Below are experts of layer 5 (counted from 0) of a mixture-of-experts language model. Rows are named router (the router's row for the expert), gate (a neuron's input weights, with its number), up (a neuron's input weights, with its number) and show model dimensions 0-127. Each number is 200 + 20 x the weight over its row's rms, rounded and kept within 0 to 999.
Before each expert's rows: a language model's description of what the expert responds to. This comes from a sample of Wikipedia text that the model never trained on.

# expert 33
Music and film terms
router,207,210,172,192,190,225,227,206,225,200,232,164,203,195,153,186,221,188,226,217,208,204,220,194,190,217,205,227,196,187,187,202,167,219,183,177,164,199,219,167,203,196,197,213,185,201,139,188,227,196,232,175,239,183,213,217,199,215,198,212,189,190,204,212,196,189,238,204,183,186,188,190,169,190,193,195,218,170,210,184,204,200,204,217,217,227,198,170,217,198,194,240,199,193,168,210,205,207,217,221,174,210,204,215,243,159,231,186,211,156,184,217,179,177,206,166,211,183,182,157,209,211,184,201,203,203,195,185
gate0,226,183,186,194,213,210,184,181,205,213,244,145,175,187,154,187,189,220,217,230,177,228,216,177,191,205,216,229,190,199,209,180,188,209,215,193,190,214,208,161,214,191,180,190,181,215,169,180,206,187,225,206,201,199,226,207,200,237,232,205,176,201,198,163,224,183,230,213,205,209,204,154,206,181,229,198,200,204,205,206,217,200,175,208,193,181,189,202,227,195,220,223,222,212,160,212,202,214,206,232,210,179,231,212,220,194,235,213,196,186,163,187,210,199,206,169,230,207,203,175,226,213,215,199,208,207,150,178
up0,182,185,201,213,217,221,191,217,191,185,218,156,174,209,168,226,177,213,193,208,211,234,211,169,175,221,226,218,196,196,231,185,155,207,184,180,188,211,223,169,222,184,237,215,156,211,195,197,211,201,198,203,200,201,219,197,216,208,232,229,177,196,194,168,217,173,238,219,217,209,206,183,188,187,206,188,228,195,178,212,220,228,186,203,185,207,175,217,236,222,205,223,233,173,167,195,206,220,207,224,187,222,208,210,210,219,210,220,185,177,176,206,223,183,209,174,244,225,197,186,176,210,205,195,224,177,169,196
gate1,204,203,175,202,216,149,190,221,217,202,236,172,186,187,173,203,213,189,196,185,191,202,201,201,174,215,233,224,162,182,217,212,189,212,165,151,188,199,192,176,210,214,198,207,229,168,199,224,196,196,207,208,214,190,207,193,174,197,218,183,206,192,186,185,195,209,218,210,227,177,208,180,191,172,152,183,238,178,179,203,232,174,186,222,195,225,175,181,204,188,214,219,223,194,219,212,233,218,209,208,197,204,209,190,196,143,194,156,161,186,195,238,174,206,185,216,195,155,213,197,202,208,203,209,215,203,217,218
up1,189,181,212,189,223,219,187,224,222,221,184,170,190,185,193,212,236,233,167,207,207,215,204,166,230,207,239,202,204,201,209,220,197,214,208,160,175,201,199,172,198,173,187,260,237,177,195,179,194,167,242,211,210,167,228,177,223,155,202,224,214,221,212,189,217,205,200,165,217,185,198,161,217,205,188,188,216,158,211,211,205,229,202,200,207,213,237,202,180,184,203,217,225,214,202,217,203,199,189,222,189,216,195,205,201,199,242,159,203,209,169,220,209,204,193,210,204,188,215,195,209,208,225,199,189,206,191,203
gate2,200,249,195,210,204,217,214,216,204,229,204,180,206,187,220,165,215,199,190,192,192,215,221,184,178,166,202,221,166,201,165,235,215,184,199,219,178,196,202,175,176,178,246,215,167,219,205,198,222,203,191,195,223,221,195,169,192,228,209,223,180,195,221,227,171,211,228,165,145,197,225,196,207,197,181,189,205,230,194,229,202,193,174,202,226,199,186,203,201,175,175,179,172,152,215,201,235,201,200,189,216,179,196,211,212,184,209,180,197,210,214,227,228,194,204,197,208,196,182,210,186,242,196,200,221,176,185,231
up2,198,261,195,193,191,190,190,184,184,197,227,186,199,205,211,167,211,178,205,221,197,185,206,198,183,169,207,170,187,248,163,260,227,240,205,196,155,185,235,190,202,179,218,184,214,182,198,196,207,186,217,185,212,191,206,192,218,209,193,226,198,205,218,208,174,226,234,190,173,173,223,194,205,170,183,162,193,218,214,183,188,220,181,165,218,187,176,206,199,223,186,175,194,198,210,174,189,224,192,186,196,190,185,196,220,192,218,203,197,225,192,216,206,188,194,172,199,220,180,234,215,250,187,224,205,217,190,199
gate3,212,231,176,226,156,213,218,198,195,198,199,174,187,218,199,215,231,215,181,195,235,198,219,215,198,224,167,219,214,217,182,228,167,193,211,186,171,211,231,215,205,210,200,227,237,204,174,199,190,193,162,176,205,210,188,209,215,169,188,197,200,211,217,211,180,171,244,211,191,193,219,177,225,181,194,195,233,177,202,158,212,174,213,234,205,215,207,205,203,235,165,196,201,234,181,188,228,202,193,240,203,238,203,165,206,190,203,214,238,211,205,195,208,199,183,176,178,235,201,171,217,207,212,214,215,207,190,193
up3,204,184,203,211,204,209,224,205,155,208,186,172,176,194,211,188,181,181,169,219,180,204,216,206,193,238,223,173,183,169,209,196,206,226,195,187,232,227,219,224,232,202,230,213,211,228,199,189,196,206,210,193,201,178,189,167,190,219,196,151,209,176,166,187,205,231,198,201,202,152,213,200,230,180,205,239,187,173,175,218,196,197,185,221,219,204,214,229,192,193,211,223,181,174,238,201,213,213,199,211,171,214,169,218,193,207,206,221,184,206,204,195,192,218,151,173,207,189,176,220,236,203,224,199,223,225,226,217
gate4,226,228,192,188,240,201,204,206,162,214,204,203,183,206,181,197,233,180,195,205,236,185,245,204,207,189,213,221,207,212,199,170,169,191,195,169,203,203,219,132,177,204,185,220,185,174,193,200,206,225,196,185,234,204,193,201,197,186,199,191,162,196,186,189,193,197,222,169,186,202,200,223,192,188,159,241,218,186,209,218,190,181,209,203,202,206,239,192,232,201,214,198,183,150,203,186,207,196,177,193,162,199,221,191,217,196,199,223,175,187,183,183,184,168,206,163,210,208,177,181,181,233,183,171,215,184,220,186
up4,189,192,208,219,198,217,194,195,190,183,171,197,185,212,206,220,158,245,191,171,228,211,196,213,219,178,185,209,182,208,201,193,235,230,242,215,175,190,167,226,215,216,173,200,215,196,198,187,174,205,219,200,190,200,200,194,227,212,199,199,175,200,212,237,207,190,180,233,203,230,198,188,223,198,203,177,182,225,235,143,227,200,175,197,231,182,173,220,212,220,171,197,214,205,216,214,197,232,235,198,245,207,201,228,201,190,211,164,213,223,219,188,182,213,169,230,210,175,210,199,181,199,204,210,184,162,204,218
gate5,205,207,188,188,203,199,203,183,232,209,209,199,182,209,162,205,167,210,190,229,195,228,172,194,224,172,171,208,224,189,204,182,205,212,156,183,202,215,203,172,173,246,225,226,191,241,223,199,216,205,198,166,175,211,196,152,245,216,209,211,206,182,211,191,197,188,177,173,184,186,199,196,191,209,221,182,196,168,208,209,231,164,223,190,178,216,217,208,233,185,182,183,167,184,203,194,206,206,240,192,186,214,214,195,209,151,192,219,209,243,179,204,198,229,203,202,189,216,229,218,182,227,214,196,215,190,194,203
up5,213,200,203,216,188,216,178,221,201,222,187,179,167,175,183,196,174,191,195,278,219,210,206,178,228,205,210,180,190,171,215,200,198,202,192,182,184,223,201,166,209,239,191,180,181,228,178,238,207,214,211,205,202,191,173,212,215,217,186,216,188,207,199,176,245,225,181,199,184,189,220,211,203,187,204,239,206,203,194,176,215,196,214,184,178,217,213,163,180,217,206,244,176,166,173,190,208,190,200,197,171,201,200,203,222,183,162,176,224,171,195,193,197,236,227,201,185,223,234,182,198,199,200,174,198,201,175,207
gate6,187,210,210,172,206,206,203,175,213,210,219,178,223,250,218,243,202,212,219,184,199,200,187,207,189,208,197,204,147,196,194,210,166,225,212,190,205,205,184,236,216,208,205,196,213,176,144,194,201,206,232,222,223,179,184,211,227,201,203,188,171,165,206,230,215,186,209,193,228,172,168,206,199,258,198,211,177,182,186,199,180,188,209,175,223,230,195,227,196,208,189,172,220,161,194,184,224,176,193,220,199,198,180,213,227,200,209,208,224,172,207,175,189,166,202,171,180,211,198,199,182,178,196,211,203,171,192,185
up6,187,201,207,172,222,175,173,237,173,193,214,218,192,202,205,186,245,176,211,221,229,204,211,180,197,210,207,197,229,170,198,181,184,185,231,218,192,189,197,208,210,213,203,198,222,197,195,193,221,185,177,185,198,192,196,185,217,201,191,219,214,186,174,194,203,198,228,222,231,209,244,182,215,192,213,229,207,234,190,208,227,197,145,201,176,205,169,197,145,187,176,216,199,188,212,220,195,176,157,218,201,214,212,190,176,193,164,218,229,253,214,203,211,225,191,239,172,196,199,226,191,200,184,193,228,203,221,211
gate7,176,210,201,154,194,202,194,225,196,209,198,192,178,202,188,126,197,194,189,218,187,174,240,183,183,238,237,203,225,190,215,184,207,214,198,203,190,165,232,180,196,191,195,192,198,190,148,213,211,229,203,194,211,193,227,209,197,202,194,207,189,195,181,220,192,231,190,202,162,211,192,200,189,176,205,181,232,160,210,181,204,196,202,210,166,216,205,158,204,197,225,192,189,214,169,171,204,194,184,234,195,190,191,197,208,182,196,189,187,169,200,221,174,214,198,228,216,177,154,162,195,202,202,239,201,212,196,201
up7,171,206,196,203,200,213,207,218,196,248,173,204,175,212,197,176,230,189,207,203,183,183,224,208,184,238,243,199,178,209,201,178,161,212,162,216,213,153,226,175,215,212,201,194,178,190,178,199,224,219,221,176,194,200,208,178,217,223,200,185,192,215,194,212,224,230,206,189,155,178,207,204,203,190,218,173,222,166,204,150,176,211,190,175,208,202,225,175,200,191,223,199,190,196,177,198,193,222,197,203,172,204,191,195,206,193,199,163,183,145,198,230,186,192,210,209,207,192,174,166,197,213,212,235,228,219,205,194
gate8,181,207,180,197,186,221,200,196,196,176,195,184,180,206,201,174,204,175,219,224,222,196,198,211,178,223,228,230,202,197,183,190,196,161,209,203,197,176,222,164,210,191,235,213,213,223,181,208,209,174,237,199,204,187,195,196,195,207,213,208,193,199,202,215,210,160,198,213,207,194,196,232,204,184,188,222,232,163,218,208,217,205,225,176,204,218,197,191,180,212,225,244,184,207,187,203,195,213,193,227,158,193,171,214,236,166,220,193,190,189,193,247,212,206,217,194,204,168,247,136,173,162,218,210,227,188,190,190
up8,214,264,159,204,179,205,164,206,208,189,221,176,207,215,197,197,194,217,235,201,208,197,229,196,216,213,214,188,183,216,184,180,229,213,214,204,214,215,227,202,191,198,220,236,184,201,210,239,221,191,174,197,209,202,200,186,210,213,243,207,200,225,205,237,207,198,193,215,166,181,209,226,218,174,156,236,246,215,193,185,220,171,204,188,217,208,212,194,197,161,210,220,217,184,205,209,222,228,199,239,192,196,206,242,203,175,221,164,220,195,196,202,173,178,198,178,202,208,227,197,191,196,213,205,224,221,198,217
gate9,223,217,189,191,189,179,236,205,203,198,225,204,197,215,164,192,211,192,188,218,212,209,234,225,182,231,193,143,189,165,174,175,202,210,184,199,178,176,223,201,223,189,161,226,179,177,218,195,210,259,186,186,227,213,168,196,190,200,197,216,174,217,197,188,233,223,208,197,190,217,195,231,193,176,202,181,230,177,202,223,221,210,207,196,197,223,197,189,223,172,182,200,212,215,181,231,189,183,230,243,216,219,181,209,186,183,215,206,202,184,192,215,171,202,220,196,177,203,198,182,209,210,240,212,190,204,235,168
up9,160,211,249,207,216,175,176,197,198,184,222,211,200,186,208,211,206,235,181,215,223,189,166,219,214,181,188,222,195,209,204,196,226,193,211,201,214,229,187,214,168,206,260,186,220,216,203,226,210,189,213,187,196,180,198,190,195,204,201,186,225,175,208,226,210,209,216,202,216,179,202,180,213,248,196,234,182,200,194,203,174,206,197,228,212,179,191,229,192,210,199,195,198,195,251,194,217,198,207,150,217,205,192,185,214,199,208,202,190,211,185,147,208,195,172,237,199,168,189,218,195,238,201,153,182,227,217,208
gate10,166,228,189,189,195,213,161,199,173,194,204,170,188,220,202,187,147,209,216,172,210,214,205,202,187,245,215,218,175,230,207,225,216,141,171,224,214,197,187,171,185,191,220,234,222,154,184,212,190,172,193,196,222,179,202,222,200,198,199,207,190,177,182,187,190,170,171,167,178,201,200,185,201,202,164,201,181,166,205,185,203,199,184,206,170,216,190,218,194,226,189,218,222,210,195,207,185,242,188,207,218,229,219,223,197,221,214,177,198,194,204,230,204,221,197,201,212,218,203,189,210,202,165,197,192,195,162,181
up10,193,185,212,241,164,193,165,206,213,218,182,184,207,190,225,207,174,207,156,179,188,207,206,248,196,220,188,214,215,210,182,197,209,199,212,221,191,186,194,231,179,210,163,204,223,217,224,202,197,162,221,205,195,222,168,169,181,224,224,200,170,221,190,219,222,174,192,207,227,206,191,142,222,183,169,174,191,208,224,221,190,163,199,173,193,217,193,196,171,190,163,232,198,195,223,209,183,198,224,204,195,203,208,213,233,213,238,228,204,201,195,184,181,190,176,211,192,192,210,179,213,207,168,224,216,201,199,195
gate11,176,198,227,232,195,199,209,206,196,216,223,178,214,197,217,202,217,205,185,204,221,187,200,199,231,201,178,178,191,181,214,228,205,224,199,179,176,202,187,185,196,213,206,246,191,210,177,192,222,190,202,232,226,203,228,213,212,234,226,192,218,168,201,181,203,203,194,189,199,150,191,156,198,226,197,184,203,181,202,196,186,169,231,205,217,229,176,176,229,227,224,235,196,147,217,193,180,190,201,202,192,175,200,193,216,187,193,181,204,195,212,223,187,178,185,220,162,198,185,229,181,261,240,211,199,223,187,180
up11,192,184,192,183,237,190,208,175,178,195,199,216,188,205,186,214,181,202,150,249,203,232,153,203,182,219,196,191,223,205,197,221,195,195,238,205,197,224,178,223,178,219,187,179,171,188,178,197,156,220,214,190,180,240,175,178,216,211,224,198,191,205,171,178,223,213,207,235,193,197,216,212,228,209,219,182,199,226,200,207,225,246,187,182,167,198,224,205,203,201,162,203,196,179,196,194,210,189,177,197,227,214,188,180,183,201,200,168,190,182,172,208,224,173,193,207,231,221,222,166,222,195,214,201,195,211,225,214
gate12,240,214,206,200,188,210,225,191,198,174,237,209,175,199,200,210,209,211,194,178,202,209,202,217,190,201,240,191,208,176,195,181,196,233,216,178,199,200,195,200,180,159,201,165,178,205,192,201,213,214,182,213,218,202,175,218,178,212,211,177,206,192,164,192,212,179,235,219,188,198,164,229,213,176,211,169,225,183,219,199,193,221,183,190,192,195,225,212,203,227,204,219,224,193,234,191,183,180,195,208,199,181,196,221,205,156,216,168,223,215,185,202,215,169,176,221,227,194,214,222,231,201,142,247,206,209,203,251
up12,198,200,194,201,229,225,239,211,200,230,266,192,167,225,202,222,226,175,195,206,186,202,210,215,255,211,216,214,247,184,207,221,207,201,217,206,205,204,195,199,224,213,197,181,203,199,187,204,202,195,173,207,223,210,173,220,205,184,205,180,216,184,187,210,248,204,218,203,182,173,186,194,206,189,197,210,187,197,234,196,188,222,203,214,217,202,227,189,197,179,155,213,211,213,183,207,209,183,215,205,194,196,175,186,202,172,216,176,212,244,166,187,194,162,223,173,208,206,217,212,245,192,183,221,215,204,230,242